Experts of a small language model.
Size: 12 layers, width 256.
Experts: 32 experts in each of 11 layers, 160 GeGLU neurons an expert, 2 picks a token, a softmax router, a shared expert of 128 neurons.
Training: a variant of SOAP for the experts, 314M tokens, 4786 steps.
Below are experts of layer 2 (counted from 0) of a mixture-of-experts language model. Rows are named router (the router's row for the expert), down (a neuron's output weights, with its number) and show model dimensions 128-191. Each number is 128 + 32 x the weight over its row's rms, rounded and kept within 0 to 255. Numbers have three digits each.
After each expert's rows: a language model's description of what the expert responds to. This comes from a sample of Wikipedia text that the model never trained on.

# expert 30
router:114125145173183126119097168053143122127052100100134106150138150144164125138118101103111145093185183077158099127179158114133107136106109111119038135126099136162104148090156129154131115103109105
down0:129080138123096135137132118100129111132129115110228114096152131120071128196079116179128123089191112117129183021121124116150170186134083122116125130063149071159140135166117113103122138141143094
down1:158134101164137128121128160123113085165127141188142108101134094100128135163061151145147106133118122129060117186125222095085135139130138123049164193161125125122125129166134124136122133183206166
down2:136172116104088129125211107149124130135105140193119109108161127147204125127122101118083132142132118162126145129128142112135116142130120131129109134134235118130116139117192076117121131165155121
down3:174086088127139095152185192000042140121121115100161131155127131130142096142125112127144115165127120129092167130082148134105127047167125112110179137087099130149109123105097137145126161131149110
down4:107120137141101139125159101086128165140132176133151083161127128123135058094098152129124089143060139117141105164124125140129151007114128097052166084120130126130065128121130091124099255152150124
down5:133114158128127123127098132169129081118115110127136119133129111162126095128134146159183102131085128178148143123120199149126100141126143246149154168143118113165121134093128127133173129184198137
down6:139207129137109099111073118125139209126208117145164120141128118120160164117127117142183175124062229173132164048125139066198181127120119128173110105121110138129146072173205145161153103157122097
down7:126149133078154174136161123094129097192047118077123134107098135169132129156115090105129120130066125140141142122136124149173109178122125137090054147125103131062093109130156085174121173142211157
down8:133127151125131141123107141131162085150134120127117149139100130087120063156144095100143132053142231062074126133155075160092134126127118125150139131124128128122174078130140113154068131147112133
down9:115128102039122178122124154099129148138136128119131121117179153073114141127060147164113139189170156139190129237085131136118134133183133173158058096129143129116128130131128127192122138130109149
down10:154069128091244117145071133153070067091139131192184143164121131183145130087126174117163081056096158159130068117151108206137174152107090122090126127074129131111123126109130136122020133111186113
down11:092083180146167098120111145103050086204161123119174138121124156122148131155115127198151103160149130092103030082124126114113193129129197087093130172068115198159118145128124107117121141149132115
down12:136133120122135159066120186128135078181047151113079090081160145129137127128191069129200126152179182134128178096097069154192125101128146123132111104133085130211120122184127105146154067097164090
down13:148126120155119119149137143111151136148085080150157150127104123139118168113123121168143136068105130139132108128126153165147100136104126121170114117102120136136152135145144130097109117120134127
down14:088122110127121191080121128079118138090104174150131136128126124124126173127083084139119130105082117162131122041146108143084119116134140157128103117132173130158142128142135097158114112087125133
down15:110094141129108087127066119127139123211141082109153121144135148137127135126128100129121141116159121130132095133091141164103140116163122127138102143169152154127120119087083151135118008124110182
down16:100086141063119169101116121175115129144162136118133130154119132140094070141135106143128118116096127130128097151163134147123209128078133153187123124147128155127126106042115131084171133129133064
down17:115130124115074176130140170187140112116136127127112255131128127099165123137123101068142137136141121126099138146070116103126120174157106107121117163119129078159058090202177129119144171077094154
down18:135163171156057101151127110196081136144110122109140122099113125113162133133144163130135111128135139137130125132123132129121041081101068114135065135116151091120102128140128129121153248131123149
down19:080081180126094134134191092118112199115140135067197131104135169084135133074128130122106138128172120100166110107166101141132195129141120085121146151123128088143038119093152138125097093157143167
down20:148124122128103105084125161140093105123149171114131119124118230052110102130125102124074125087177072143148150108083101129043118133107182199102084126122191112133108116131150103147115096061132118
down21:083121149162074117123124124135120125114121115142101127128125163135130143134113129092154077085122101104189033134081110112109128117122135188113255088149133111116186138101193113127097070123127180
down22:087148125141130086109223127148128117116122128142101237147117171122130128127124145132123122078145179140127108129095146134144130252111164140210130117153128140157129161151155189125120125136157127
down23:137183163131128162127154120119129164152153129181089153147111132103150153127112092120147148112152151142132131130134128124094114161159171134079115128083154128101128160126179133140139116103055135
down24:085132051132132192131152102127182156086214138202082132156204151126124129149125068134073095140177158121143145129179117127154151178179118101119169114169117153142128124129109134107128115130121177
down25:154076134122121129135096092082102141116080185106069146125130170070128052097146153106071114145159134143093126125128174123101105154102119157116128067122153140124131090166123138124113141143137103
down26:060119123156108096101135127127104106078146115080081097066125174065126129066129118104114148097127128142128109158136122218121108137130124107158131052108096147104133131129135135101137094135078127
down27:123192134077152115128161168085139175131148165126128172183144103115105109129197086131126182115139127128125125163142142124134136139110148137089128143124126149151141083118092155101185102123109149
down28:126140090113096097109142136139127145130141137126126150125088090159115128134129186123166099124148168041113192100130122116101131127135113037230117153181109099119169100126156078118228133066179080
down29:155123140121102163123130075150137120097127123089169140131104122222164114066160084123125132077151147122087134122124141105111102149181163113194115129122093131138082129185126141138133182120198152
down30:139098152148127146154139042211140103166127131021128133112112129170162127123102184127214105136135117128153125161094124135117141130132144129126091136147128096155159099150148126113105117136125101
down31:122167116124135139127153114138174068072102125129124142142118071133115111128186121070123119124098165128067148127098118063139186151175152147122185081119131113142146103103154146202176072172119138
Description: Parentheses and table bars. Opening parentheses after names or results, table cell bars in sports and election tables, and name parts like Jr, Mr, She.

# expert 9
router:122131077080078134191171101120137134160137131158144153098194096143168079137160074130093160122107162160150119187149130174078163108125146116120075113160115124134141142104161120066134129123089135
down0:091109079084104117127126164070187170124077138176119081115139054093112162084135118117111129134122127143108129112179118158127070160132137155122049063151135115125156135072075075123136063116130130
down1:110128132122137104150082118135127143117031162128147011120134124118130086127127101113143067139131127125118107121120127128122173118127131166193134145131116125156175133186114122115084124111062118
down2:127135131166110128058141127104090124097128123125126142123185130089188166148122125165254134120125123137115094063130120096083116144129115135128054161079176085120144128118112100130099108165086109
down3:110111102114148101147128198123148159111156118166109146116169133098073148139157130128134142115093105123154086190137157104138125143089131131096145197221112102097162114065157132109137141124134145
down4:139137115128172130122136089158124099078171099139173113115031025140162129129150132128136096121124135132109135079105137118090197123136151094133095127183088073186055136138115081173145081121182110
down5:129129163122156104132067120125156095096117188101186121130127111171134128128100131110081128121119129141119129173093093082174100147116138148129126131117186111125213124134169129138068103085109139
down6:103149027117170126068126100120130146128120133158132145137122155159162187165140165082126082102122129111128121129149135124129122139127126066160201150125138128106129120131140085147128136020124128
down7:089138137131128103100122129064118132114128090128127105152147078116120126117127129130129131101122115099116185145182110100038132135101130112041109178134136059118129155184103123100158180108065174
down8:110154124180074124123142147161130050103141131105150131118068090146131174124128149121137168121092157112125139125179125177139061152145110120126137145120098127202122137148134121125140158127132190
down9:114061082137088101132200113149101098062064125115124076117103159161145129095193141067126130116124135127121139146131119125069155126128126089142129133116136043139142131074129119128205117144137094
down10:081081125167059136127101132124144112085155111138122121136137103067142170070169164140130129123137148143141127169096128130112138119138068177108132171083153148116131139062000093039151059099180141
down11:153065132128111142123117068189101121103076131119119127134082119094163109046161117087141122162079044131124131123126162086143167181077138127125163124109162131089194096165135128113122128183172123
down12:108162150089143123132125141144168083088129051148117133139119128125150122166149139181201127098142124125121133107139129114133078229105154106126139098124161094064066128103049157175133129133110120
down13:128067135132140099123153127140124109160115173128070123145101108044094128127140068119134149077048115099174021185165131178133092132134134121120135169120134180124176123152133081144145082092142134
down14:131163137092128133090072130100110127060128105099117133122160134122110131229133178119162132138123120095098203136115130152124118126098170126135161139208103123092115139139109122210113107133138136
down15:114165113126140130116122188059114133129179127122083137128163135008114136090148088152122150104089184174158180114155155187121192081120122129087076115144122139128113120199108146128134157121129104
down16:176147169129123167123115128075127107130124167134156109094136088091126110131146125128106144139124130089126128188129124254128144174064125160144159130251130135120167108157118124103137185047110124
down17:119152117133073128125146130114102124060126154151071113143133127130100118124121153133157090197156115102137179115128178165118104229108105161091132136128132164137120092127130129105150106075104157
down18:128123154133123134127108089134152149062077109116137109128191187160212119090158085158200131225141121151132082079126153127116155112085175075107121165133119126132153127121128171135127086140090162
down19:121190121059105117122111003146128129124119131132142087128131127157170105232123101122149125148192141114144132101121144153133120105131134123136126107154111163127125129107120186066150110131173127
down20:147130125125132128067095085116131102126132166114148182128129133123069129081130131104125155021131128140093104088102115121125174105126129126102090119093124132131173123129088147147156129128097107
down21:129133131132162118111117131094099176200069106144082116098069129100130103122112122137112042209159111109134173207160122128099160151117123149120126118110162144127139043085127133151088124125135112
down22:000089140100128124107143113110144137132125117119116152153130135122102158063163144133060179143148077088164119143064122129112162130139147079117137156163127090149163090137073160122125116056117132
down23:175062134145122080100131133184156157169178118128169085072122111093130130143157130214207128051128080124116126164108128184154121204132125149152167079126134128127168170127144082081142116142032121
down24:092104129110096067168130131118150114073129130129145081101124199176086131187091158159206139125163145116128116137073095135124097128081116114187113140127167149166161105010179126129042138125157132
down25:127124165143191118136091131143109189130227168111128128156127076126124115166121137104114161181070132110151153126135129125099097127168084066145140119122147118129130180116059128163121142126106116
down26:104124130124123132149126160139095085175132111089125089037125178130122161144126139162125212144124117124159159128212117175125134076129118116120122159125132159166067150104131132127186131139070135
down27:125101120150152124127182138103092146085127064140093106110132096133171093137156147162150134130121062126149226143096114173106129145129124127146150146135113125128210140175137176135062184164065120
down28:173129152124124166108117127140186175123170137128092111072117164143133137094124125068070149135125105131109123134080127123132138153117123090135168144110146115137115229174091138142149139105106152
down29:117133059125045182155193128119137106133130131125186135124093128118095150109102131107110126124120139151136119122144140128130131131080136125139157106128129146125105105128060116133155126149086084
down30:159142089120134097118038104175066163124145137135160128085143160121129141163140152114107184114149146116158144147136135126116125129125135146110149014124134124113162147125163097063154164150129125
down31:102121089130132135156164102231099132154150030146177093117068092199095124152134132149129119138110098123128112154206164162086148140139112166085163206099170155111084146095135129099120133138173108
Description: Spaces, for, dashes. Bare space tokens before numbers or dates, the preposition for ("MP for Pembrokeshire"), and en dashes in date ranges and titles.

# expert 0
router:146100124146169113126153144194147098184150132043070099086116148104129152082132079093134105127138088156124142153117163190114160098094179078141154142178092138078081101165062075110175185091106107
down0:114099146082186131174180114116116123089165178212093159152148117090131120128060177133125144107136170127194131077048144113095133106112126125108091108130132112128062134148133126127177041155165110
down1:121109103146153100139128139129160089144102138168129156129156132128077144133144136111136132113120124147083118124081116115106133093157108135165047101151122186132166177132079119124117093109148101
down2:077142199125089100091142132133124150130182207107131118160116173136104102084113135149157138131108121139056115135119136139120122092126111112133124107129084168140107148090132126128169008071142154
down3:119133080153111127123150195136154117158129161132149093127135078132169127135111192120140115139138136158083162179085125099118128090129114114088112106111125128135136084093125136156136117079166113
down4:156142107114150101114081060125047149076131136081134136129132124016149106111111152155102132076143139130151137123093128091120128131125128106154133130147099149124088131131032120100090127066171125
down5:152138134144097140129109124049099110131077173066186141150134139152125081128126072095132004115128177194106103113088208131207125101146138099173090125127161109119130095132132132051036129069150161
down6:143130120125131136125080144127135140131046122154181098128154131191117085145128115133143139084102126141154131119120111000134119129112106150089170128134142136177136132094062173132131161125151169
down7:074169090152130160157126208115116131166140129075120131062137064087215169131107096134132124078150133143151098129139136136133092131137129133088155155124096153127079126080101125122100086094139124
down8:089130158176174164175225128157117135075086128109128129126127173131121123156127170123120169111146142173076099132114166154158135099151133096058072119109128121119105140132076145085147119104101091
down9:153128128129126119090126128126155122099116149100128128188132161134125116149097142142186127089109104090134138130153163112127102150126171088137175112136077098151155152130130143101038191068111129
down10:093120130078153170075134137062126158143155122178044147146137229111130095130137124195123132080111118104110137148165132140118135085127148139111152126089201136130155124156130091130077158101108142
down11:155160136106168110169157097112126116127122127118093154178117150124162098126132101118174115115066100135132130128173129137175148149125150147133107160126128128119124132102129110144143129100140090
down12:121127129128131168120186129132127155200109124114090144135125131094126126153074062127132103114118100139170136128162131129233129130136137150094149111119150095137115157117111136127046119068175138
down13:142137119129063106101131133053104112161141102140221136202121157094142145117102127109130117124123106063166145107106101154118142112139093078124122132139104161227107166135093127123159124115143127
down14:124144127128102113145097106130133154139139119110093064167146058170131105164057117130120113123129155131163121161126122131134126126125190173102200128071145147098126090122069127109098065087145125
down15:102125110202110065133120125127105202112112099094126095098131120119099111141150120125127164139092064114128185195144128128123139169126101138156201092156197124134123186191148117171127129163086114
down16:142106147117113126121115088128102167137150077126082167079128100129184132090150086177151094093143139124132121136134123048130123085150127180129095118046129123115224095030128083136096121099089126
down17:087152169129104183199113138089122127128168136128137136016101117104151138098136098119088084119120133123130120115124123155171088119056117040152127055036071145116154145107152121108138102128125117
down18:100128172139203117166193129125141147111111137186130226162119086083176134172151120117078111103131128094093103119167190092119132177127109140127129153129111108106177136109055128132152109114141112
down19:147137134130140121112103116159083135067156103123127189101154094110133117071124167123114132128131132131215162150157133118148123091096113096137195158128133104126151114000123062165127140193119130
down20:126167163140115097133114108227142196119108121181108157126179134064150122142121124173125112080130144162148111194153111168151119126126117128035204086108127175072162128126097113091122091129089053
down21:141102178118128127188136079149159135109115124169139098119203114108124123126133134139167154110149083109164134156128132133186122137134098187110123126181141097052123183121135111125127091141125124
down22:091147180080115204124107114129100129162184145114139116142132128091124127108144125133129092113170130110129217130119100128151143102126188152128131123144127090170133061214214128142139105103109126
down23:139131121182133073171178138137118108151134063129050109114105135107136148114122157135124133139176104160163131141118129136120126172130141177126088157095132142125122084089215062111132128077174081
down24:156169102131246132103120178135130093119110073079097077114116031110129207140134141165106113072131145141143113160113133147147135141147155171130125139127119132138125109108133166131102133119119151
down25:129180135130084099178110167072121077113123119127120124219146147110094033175129197105053120127129177168072128137128134158122219151071161126164124184184032130168107183184120144164124146152105134
down26:174089098094135105146133118132097124079128104138038016159133113091154127132098116132079149156183094151165153139098158165140119068123165116130062132180127117119137185228125089137124101166114108
down27:163117171069126116103129020105132108113127126115232125121130115115121117197120111118144201141130185118020128122090132127110128127147202114149124108115214142106128092117131112133117153128120110
down28:114151149127205091129128159119134127123155091138122151075121095113101119127141190115144111125085148128178107107065116122153139080093114142130132095117101119126139124135146119166060128105172057
down29:109098130083099184095133133125127141129127134106140143154172181131137114109149126151137130111099111113135105160122106041115128132129106178155099145107160123141152123082169138157158105174099048
down30:106027121123129055128042130095088168107155109040190132095142120126112125107099166158127127110121143155170124192160103103105103086106110033102111181128235128127130116133121116155115159095121125
down31:123164152134134148136127131126129180135116207132080120137079128088152157114121138131132176124092243202125071164177133131099128093199062139167137117124148139115172121151132129137102153095101070
Description: Year and number digits. Single digit tokens inside numbers, especially the middle digits of years after "20" or "19", as in 2016, 2009, 2004.

# expert 23
router:129090139142133092140136110160139114157120069082107152134172116099107082138165180141121116116142029166103174095118107146102125127146144121111102107181081089135149081126128118145145085175155161
down0:142052103163119157173117073083082142052137097099128193109152153058187069115143124103103066105081174089105152120117114134164118127130082158102062198132101054149123111083164140070044153105156132
down1:113146126171127111106097174119108147124127172121182146127137119181134138131122131130157153155134120101072130104110119097153092094139113140088139126131110101116201183101101154076149171112119136
down2:143134018135059149126121010147125060127144123111111152048139174207114135158132132127132112184104129154107127083118076128064120217082121176143124102132178186172140121125168125133115137116152135
down3:144116114137129136118104206168127118135166115153156121152136093191072115128132145060211135122117123136129193135141176168114113125082135096084128162129194131137177091128128120155136133087118131
down4:087144114073121119132131091098123216117101098097127158091159169135097133118140133129140127128151132103126121187132096144202124166124155130123092126177106131158140130177147118136108068143121148
down5:084130140156110123143089124140107123177105070128112114169132130118109122148145110129168060160110137116131131151128144120133191112128160134118149126066110092136163128132129144130143125184117140
down6:168128117156144173164049115153132120109077115174089128111117159124137132141115137167148169131133126180175124112140115089128185094106119114113151093118128128114118121125136127096120117146114177
down7:158152135094142145150140141156087133081117060158133114149070130128125165180115165119120107112067123145192175115109130173110126090156133128119133133111227124101099137090121119134121124139136121
down8:129073126131178139124159110137121129176144202165174157116126120135154129169161129174093159130130128122147131138095137136179115140116116070110133139129123152193129143135056122128111134130129128
down9:132211148100123082127118089145124077061061199129156052170185137098151134117140090153130112119035127148163102089154130126117116129129139129124134149097158046110241180086131151089148133123124179
down10:145116128103132079128142113131147141091141170140129133131090201142110199147124077140137135059168135111108110070038119089140114173142069100146136106174182127118128170130125128134127123080137137
down11:127156081121034148182080111121121075047112177098122124203127138165085093113128139141119126128136163114208144123132057087163122132085170098119119079194129128118116117102155139055206084103146135
down12:179106131111122121153130145126210108171091133071160101133107074103123120142150110131133165155145101175147126118034138120172104100139073128127116160153157117128119131128102133106075113113167133
down13:125135185099136125169108121157136136120184052111150152165041135129127139141115139143148135131132143144123128124130255125166236065108097147125090115175126178139126116155173134127141100126119154
down14:124116160062121133103176119130155151100116128118188128144124108129155143122125128126131130115064088058156007138107161168134156162132158132060116102144170140121061129187128133128147125098097133
down15:135129165135054141077131130141059065156109105140107097135105174128120159128217129179121115149134109057133129131137128111125136114124189181121136131104139128128131085118044158111146106169139192
down16:125123114120139102198136166125152149138118124126128140214095164121128132112129127063084102135136123077072105151118152046161128177081115118113121039141160074080105182106127132192122128154107127
down17:102145099140134133127206129120149102044168128188148131023129105114107193151158117137123125066173142153085130125079112147168135143119121173104124162119121157130084138162105119149120122135144118
down18:109123122043066104155133132070129138055096191092164128071158134147104134155131112127117085109142049067125118093129088113100140122085160129146084116068044171110130191126096138125186139133134188
down19:141142145110132115137086185132081144129129111123104117168167128114118085143113088177128140146170097156142167137053134108146154110146163128133200175125119151235170127142093139137026110125130163
down20:099133128106158163133119122118097068162138134135109117116064137108111096114129134128089136162120095232119118143127099146160111128132135072085106103130089152150101124135096104116130083156051128
down21:129137156142135137126232137075080121158168134131093097096148128186117140153163132190072095093114123143125123105128114090100125140082128137094133126124130083141128142160148114023132154137120085
down22:143128113148102082106112086116118093148222114150129128125143124000132144142075047173132114163114138110128147145157147158109134132134076103128128125127143165193139116099089112159053096139128106
down23:138167189121105132137188127104095169140119251137127129123133135125136139135119146176126191125128078039107135129156142139060119141153095151095171124123129175148093114133111127125161121105106068
down24:088107070100160138107113203130156134036081136143145134094122095076186120072150098179108117145140099034081169136155101146233125128121132180120144126085152128122171144142060130140112128128137120
down25:152125129139134122163100152137126118128108139111160032082071138109088100114172076142118146068102071122153082117087112100130098128158138165150127134135099120128157188103134117120111140167114135
down26:114108128183095128129120139157115106140112124081052089122071083121110136151112129152094128144118191128133147147111187134133126114090132134111103164084102127113139043133148161086158128133112182
down27:155137124136123124117125156047077136116170128149110108144122144123132120117136160048110149120126122186118184145163188166139116119115111131126122155130144194165094054123138130137116127102069142
down28:111112138124132164111214148150156145149130105092148106194070121078115124124126149074089151135124122111127158124150129168129014149098145082127013080112133091053103129109163142137104166081160141
down29:180128178131118135101157149106087102143135108109101071085110186127128200128110130142119122117160029107116156112139127098073129133119161132165122157112121142167128121135169076112016054101126136
down30:105170128117143145096156200144178113122122154129143099165122165113185096133146130087071192118133181122129092153127149144122092219177138125132184087132196131117136140140091126100154130112150129
down31:137089132128112138065135088132125194143143133202112170127145110147145136178088148148157131188126117177093167176127098172140103185135061125108176115132130154151119182186114117083116130132109154
Description: Leading 2 in numbers. The digit 2 opening years and figures (2023, 270,000, 2133 m), with other digits in tables and statistics.

# expert 19
router:136090137117117141097131108139020146140125056130173149167123126151151087138203198131160148194095146106136114095123141127131160167116139195183134093074168118107046164209111090104173116109090109
down0:166220110123126185127140110126125120129125128108164074114088127144069113122108140149129146090131165141000147123123163157113117095119163136111127130147143143052122121051119120187119121176119109
down1:128110171160094105126127135174162122134163123111178163132071140168159179202169117157114130089127239167142141152123125185110163131158132139139165137109124134164093162151070178165138114091149184
down2:110132139133156093122158145106127141044047133135140108139156181042130131059145051132153110127073125145122114090124143117124128080158083129163117111159118135134121124121186152065079123112136120
down3:120110157100131135124061140110062221152129066158127169125131098051067106132120148108111134123138117052122207122164162126163173112070127171101129140199051127047209110209126126133124109135105123
down4:064144206123125130106158144130098120162136142125096164138108128092096153114155140146108134121138114152194121200128120182137127144109157171103127117102112132122100097200148131141029118123128083
down5:142121114134154152127056125114099118116127119059125123097125104201109168144197143163109092124031141130136103071138122084224070150136170153138121168100125088122094191116150180124119100138149082
down6:116105066134113120120154152128132112071165139132136129117130156166140116153091183126136105104166140167133120093147160084129155149197149083124151136128145173108140033127198130152130101102120078
down7:130095094108109124120129135145185138121144142108135131075156177125196129136097159129104128128156142129246107122096117211113112135129154105130113128013123123150097126068130080145123053127121085
down8:128155125098198106120127135112129172111128105096124189134172131133126161122125136138096137136149153091126130135158130196138091115133128140088092138134112115096201155150137130191132138134134234
down9:128204124140145146167085127063127148140054125061083120147118154130128124108138127115107191151061073131211123127146129140081085146125077152182127130128132082124131133136162122133127122131079113
down10:107093201061210106131126092103130112117159128086173114136190080127054097122068133117150141133098137135118116073130110185125117165149118144130125130118115128128085108126131127117170065172113143
down11:115102111200103121129149129133127125081135084199179130091131148139103101127131155128038100246195136036094187102090125172147144121122155116182168123165172125126196129163101162234145152228136148
down12:126107067194081107127121138115127169125152167125071085130117138129121129127122127113128149110152130211145075101123075105158134130190128088070106148129190127119124060083093136134025205128149118
down13:127126131179124191131058112051131165128115042144062106134101102114133090079142193123123191120130134123127155121211077127160139104185138128111158137189243165129132144130126085224044131137070128
down14:145057130165131147117068126101122131124125139083119113107140157157129158138113087138130116126132139096128139128133119124135136167089184150169119060182056096095166126095122126072127167194094192
down15:147187104096127111124127132084145144125143111129181102185081147121109092127090150143113127127142114080174132160099199090119126159130065036110117146183162126126125141129126126157122126137167126
down16:079191079165122173130120114108120120134107120222133111129170159112099028094062121164128090116124107139159121156120174127161120102115117024130137129137124133121139100166127113138170166088158108
down17:092146138100157167122125108108138159121082162129160132144099164176152099134127116156093077130126134164122217119107153155136140128161186129130132170140059167172186151138148039158133154121121120
down18:106133099157129121126173079127096131103144190206167133094165120062217131100121135169120128134144203121123142116131130118142140110244067136097127176148131133168114053124132207129105085145149143
down19:085052138163128153144133215150137140122104146102159126150176139096106148073125126172125153080143143183166090110130113121141158151118117100129112129152141187138223123095027168131127126131173129
down20:144177206130163130128076109103129149183136127157150154117127182119044125141111094111095115135143113143126131081139147145088132130136154114085126098124119050123123220158115118119125124130138143
down21:126141178125078157142119142098080124129100157172131177133134138140162124140127158139127125165183108169157131193169125118098118066143147129118115128133121165140104149193088051063121109088122096
down22:114096135144153123094127153118117070107090139155122228148113131128147129122110205110092129057187057093110196123124127173114115118034128140131115189108115129080105127160134135216255132106126157
down23:196194181113206154110128082136086156138107103018135066133131185143119120128095120141137072140079100123103130147097161063115094120133157127221124154151164116071151119127130129130123139109193122
down24:010173125150141119147179143081130138109151141129100097146118097122110186132105207124131124167138072116135112136152057123139139095119125106112124179116174194129054048111119157154145143059096127
down25:127109118131198091109095128129181145142129130131111156099130140110117127154124110130133161124126128026189127037114091108127147106163074124143161082157129107146131129181063124150169136147119134
down26:130101144123125119132133124147130089154041121136121166114151085115139131129156124118122127130106118148116128137180140127134172129119112157128142036241138128131127109126134140180136132134124095
down27:081093130128133121114119124139240164128152133114121137127153030138105108094129147139127176125120118041121092132111119128168114128131132127136120128122128101078097125119184137180091162145154126
down28:129157156129096137087128178160127106127128099142153099126141083078131129129076078136137037010114117135125157108124117120121128128127030158105147102136148099204142141051150136166103080131147087
down29:129149108123162068161129128119103128194091127147101124168137146043121129127137059169115134176125122111061167151075145138098089134131127142083170151056190098121132137124168146145118106147115181
down30:136151161133164156130054102161125130103125077151233107089118131126181119137138057072219137127128114106123164129116168131061119169028056153125101086108109152113214138163102131132122101158102125
down31:136142170125112137128092132155096127159102173123137157140090057133191108157131144139129108149146076146054138138165120119102175128079126134089113142080124088132128137120132101116110133211058063
Description: Name and word beginnings. First or middle pieces of names and foreign words, often capitalized syllables like Ha, La, Pro, Mar, con, and Tu.

# expert 6
router:135176134158142114136129110147108151172117177102124130120104122149135108090050124133168169114144123140123123137063220050127126093110137167143136135093133093123084127123127137145098110129127091
down0:125066047128130175091129128131140148159124147079151225135160135137130145125120118098112152080103127172152117150146119156109089173110164152126117155124106110139148089122128159135157121123127084
down1:118083132134153124167107128129122128123125159121116081130078156175205163121149114140111129236121124157143122127094134138128096054149137108135137070095153117103129127183046144104193107128085139
down2:146201105126122129111103132148054137126123124202152045087119132126102154106134131148126178088131133158029095097156081111122170128177149126114131162091075196142152083076090125126135130123170177
down3:121129208128204140122112117107132081152088141117136128122063097160109145114093126127123118097161120114128106106159107100155073090092132120128130148126126173134119114092142120107130147117114071
down4:150086129092082124109134101137147137135131203124194092129124126136135173149127166121133154124112244144121123103121162138098174108074152089116134130117119158128079136170105091122120147148140139
down5:117115050128080102184131135116134135137036115072165121129101126129124046126128139120161127118018138089128166146096127169127130113131123120146193134162101119133117198113095119061171100128113102
down6:185121103144134113091094134106135064166124148131078141108127103160122103159092091133133162122079142147151114099137127133127122096160187160163165114135128178139111150136129101153081122158137116
down7:076068136108138087140104093127163123100120181105130130119122173000139134122116109076110168191169141216120123134134181134136194147126110143141080086141144164085090116091138153121094119155128101
down8:076129131092150223146146144086103119136144157118078139148136133162142139107137163093083108107140051140098128149080142139155142121085110099068145128142115137090123145250088065087129129128142126
down9:107130214163113117112136081127154111129134125255073065108128048059128196149168108132127119099128120119131151133109091146128062207104127128183121148135134062176121127157122165104060100137100106
down10:010200128119075127134142145131192150063107164131156193114106061172068134138128098143153153124173166132126137099160130131133154080066124116133158126122107113129120134142129097065180134147133155
down11:144123114134129078133166073127127125095104133133031088120084115141157072123101107113124132125136067146176152196120153052090072115100119178127128142131142062116123104125142230101111152128146133
down12:091097127131052109118103074147149155112121149128159198139151117109176151095099092115077146149132232138159128099116141084135177051153103128130128118140097126125122127111139132091158117130143222
down13:081146249129114136148129139122096158138159126152187122099130110127173121060061149193129162177080110150152136140105126118152153128128175133040081170088118154153118127120134168130159178133160057
down14:118134149125154219056078138130130094104142106159176166014131105127093146097083118107137135156106125142116116174129145163125182117153135119161109104126118127086144128096123152070109100097116124
down15:190195124092106147151091110147132184105190067085074151145122134071177129125091101174125120153197134127125128139165175108088156129125146027111060054145128097129139132124145132126149127178176110
down16:103117107125134115108136130142137141133062173133081128214142120131156113182116096175150089128130126130154124121164140128084145157129142115162190132161131131145119135110124084098120102080157095
down17:136152123128118112159103083092140113123145117161057154127125091101148127123125154161131126128130129141121097196140109114144091126177089110098128059140172128116123143129097137093119140199134161
down18:180156089167117142135173151119096086070137234166063123169129124143137124149152140129129116146145100134118112172077138132106125132114076148124132089132114134133093148181124124169174109061215158
down19:085125152127156113133103131139140122132142075129127146161048113097197111122172130105149056176141171175113127126038098040200081102135126133139152137155128122137128135127135127123173124100131122
down20:139114158129139141142128154167111112123073128141098149126071153146140179183137115128131171117101065144158115127092134173060111074151128125131117141130143105144159121124112113127121165142121154
down21:134104127119141163143127122091129133119123092119145131125138129111148130135110135194199127177132038091177060115124108136127027145036142136105142147147146137104128161085137168146127167092169120
down22:079128174130137133201200129157085121050111132172092109123170121118181099159113129142111124053137097129050115121096216126173073091133130090174115146105124127069140134171139154124135145086069118
down23:098126077097138123152130133137100141202123138182105093109127165145181058150128129166115091063120077113139137175218157129081149138113095150122060083138123214087136108109125089129112127116124119
down24:054153197141133136120223119107127058126166153059128092109123127116119091125123129114127126139170153109175129111144081118142115107168134115146129120126112089132131165122110135152117121127128108
down25:118000074154124126091141198160141137124106149146113078168109134127047106164167182126157132111044142130141203095066127123103100086147168084131127068127135124125168155108154090047134144157183087
down26:134184214166139086178097131071085155093120126062245127161144136130181136145123127144126147130129156092096123155130114134127107137153127134112146112115151133040129128192072142121129139142136062
down27:139134158147085096101142112174173130143144137160120120129126131110112120120112087133142127104145128126126081232130148150102134126148116104117150142137174105128126127148090113130125136147123124
down28:138058126133157129096116121125119125129087124098098093144127134129161156075130124196129148123102127094130162148221121205121152123109128213128069124148120145126129138174151157161083113079129155
down29:115147119098143058171091187107107139161100130147124148136150121129129159137167199135133131158125137126160121137122175136123131112120083078134152141098076164105184169211123081059091102082099178
down30:200117166133125123127106168120127180123082134138084163128157092176094105195124133189093125098153142152129128139128120160128149225094097155117141136064136180119161074183159146135155145125108131
down31:130125106131142147126138124101122123159127180128133169118136128114127119156110124118221125150126120103087170126099131197177118085174177121128151140164140122077190120158164121130151195092133122
Description: Determiners and number words. Sentence-starting The, A, This and number words like Two, One, first, three, often opening a new sentence, plus New before York.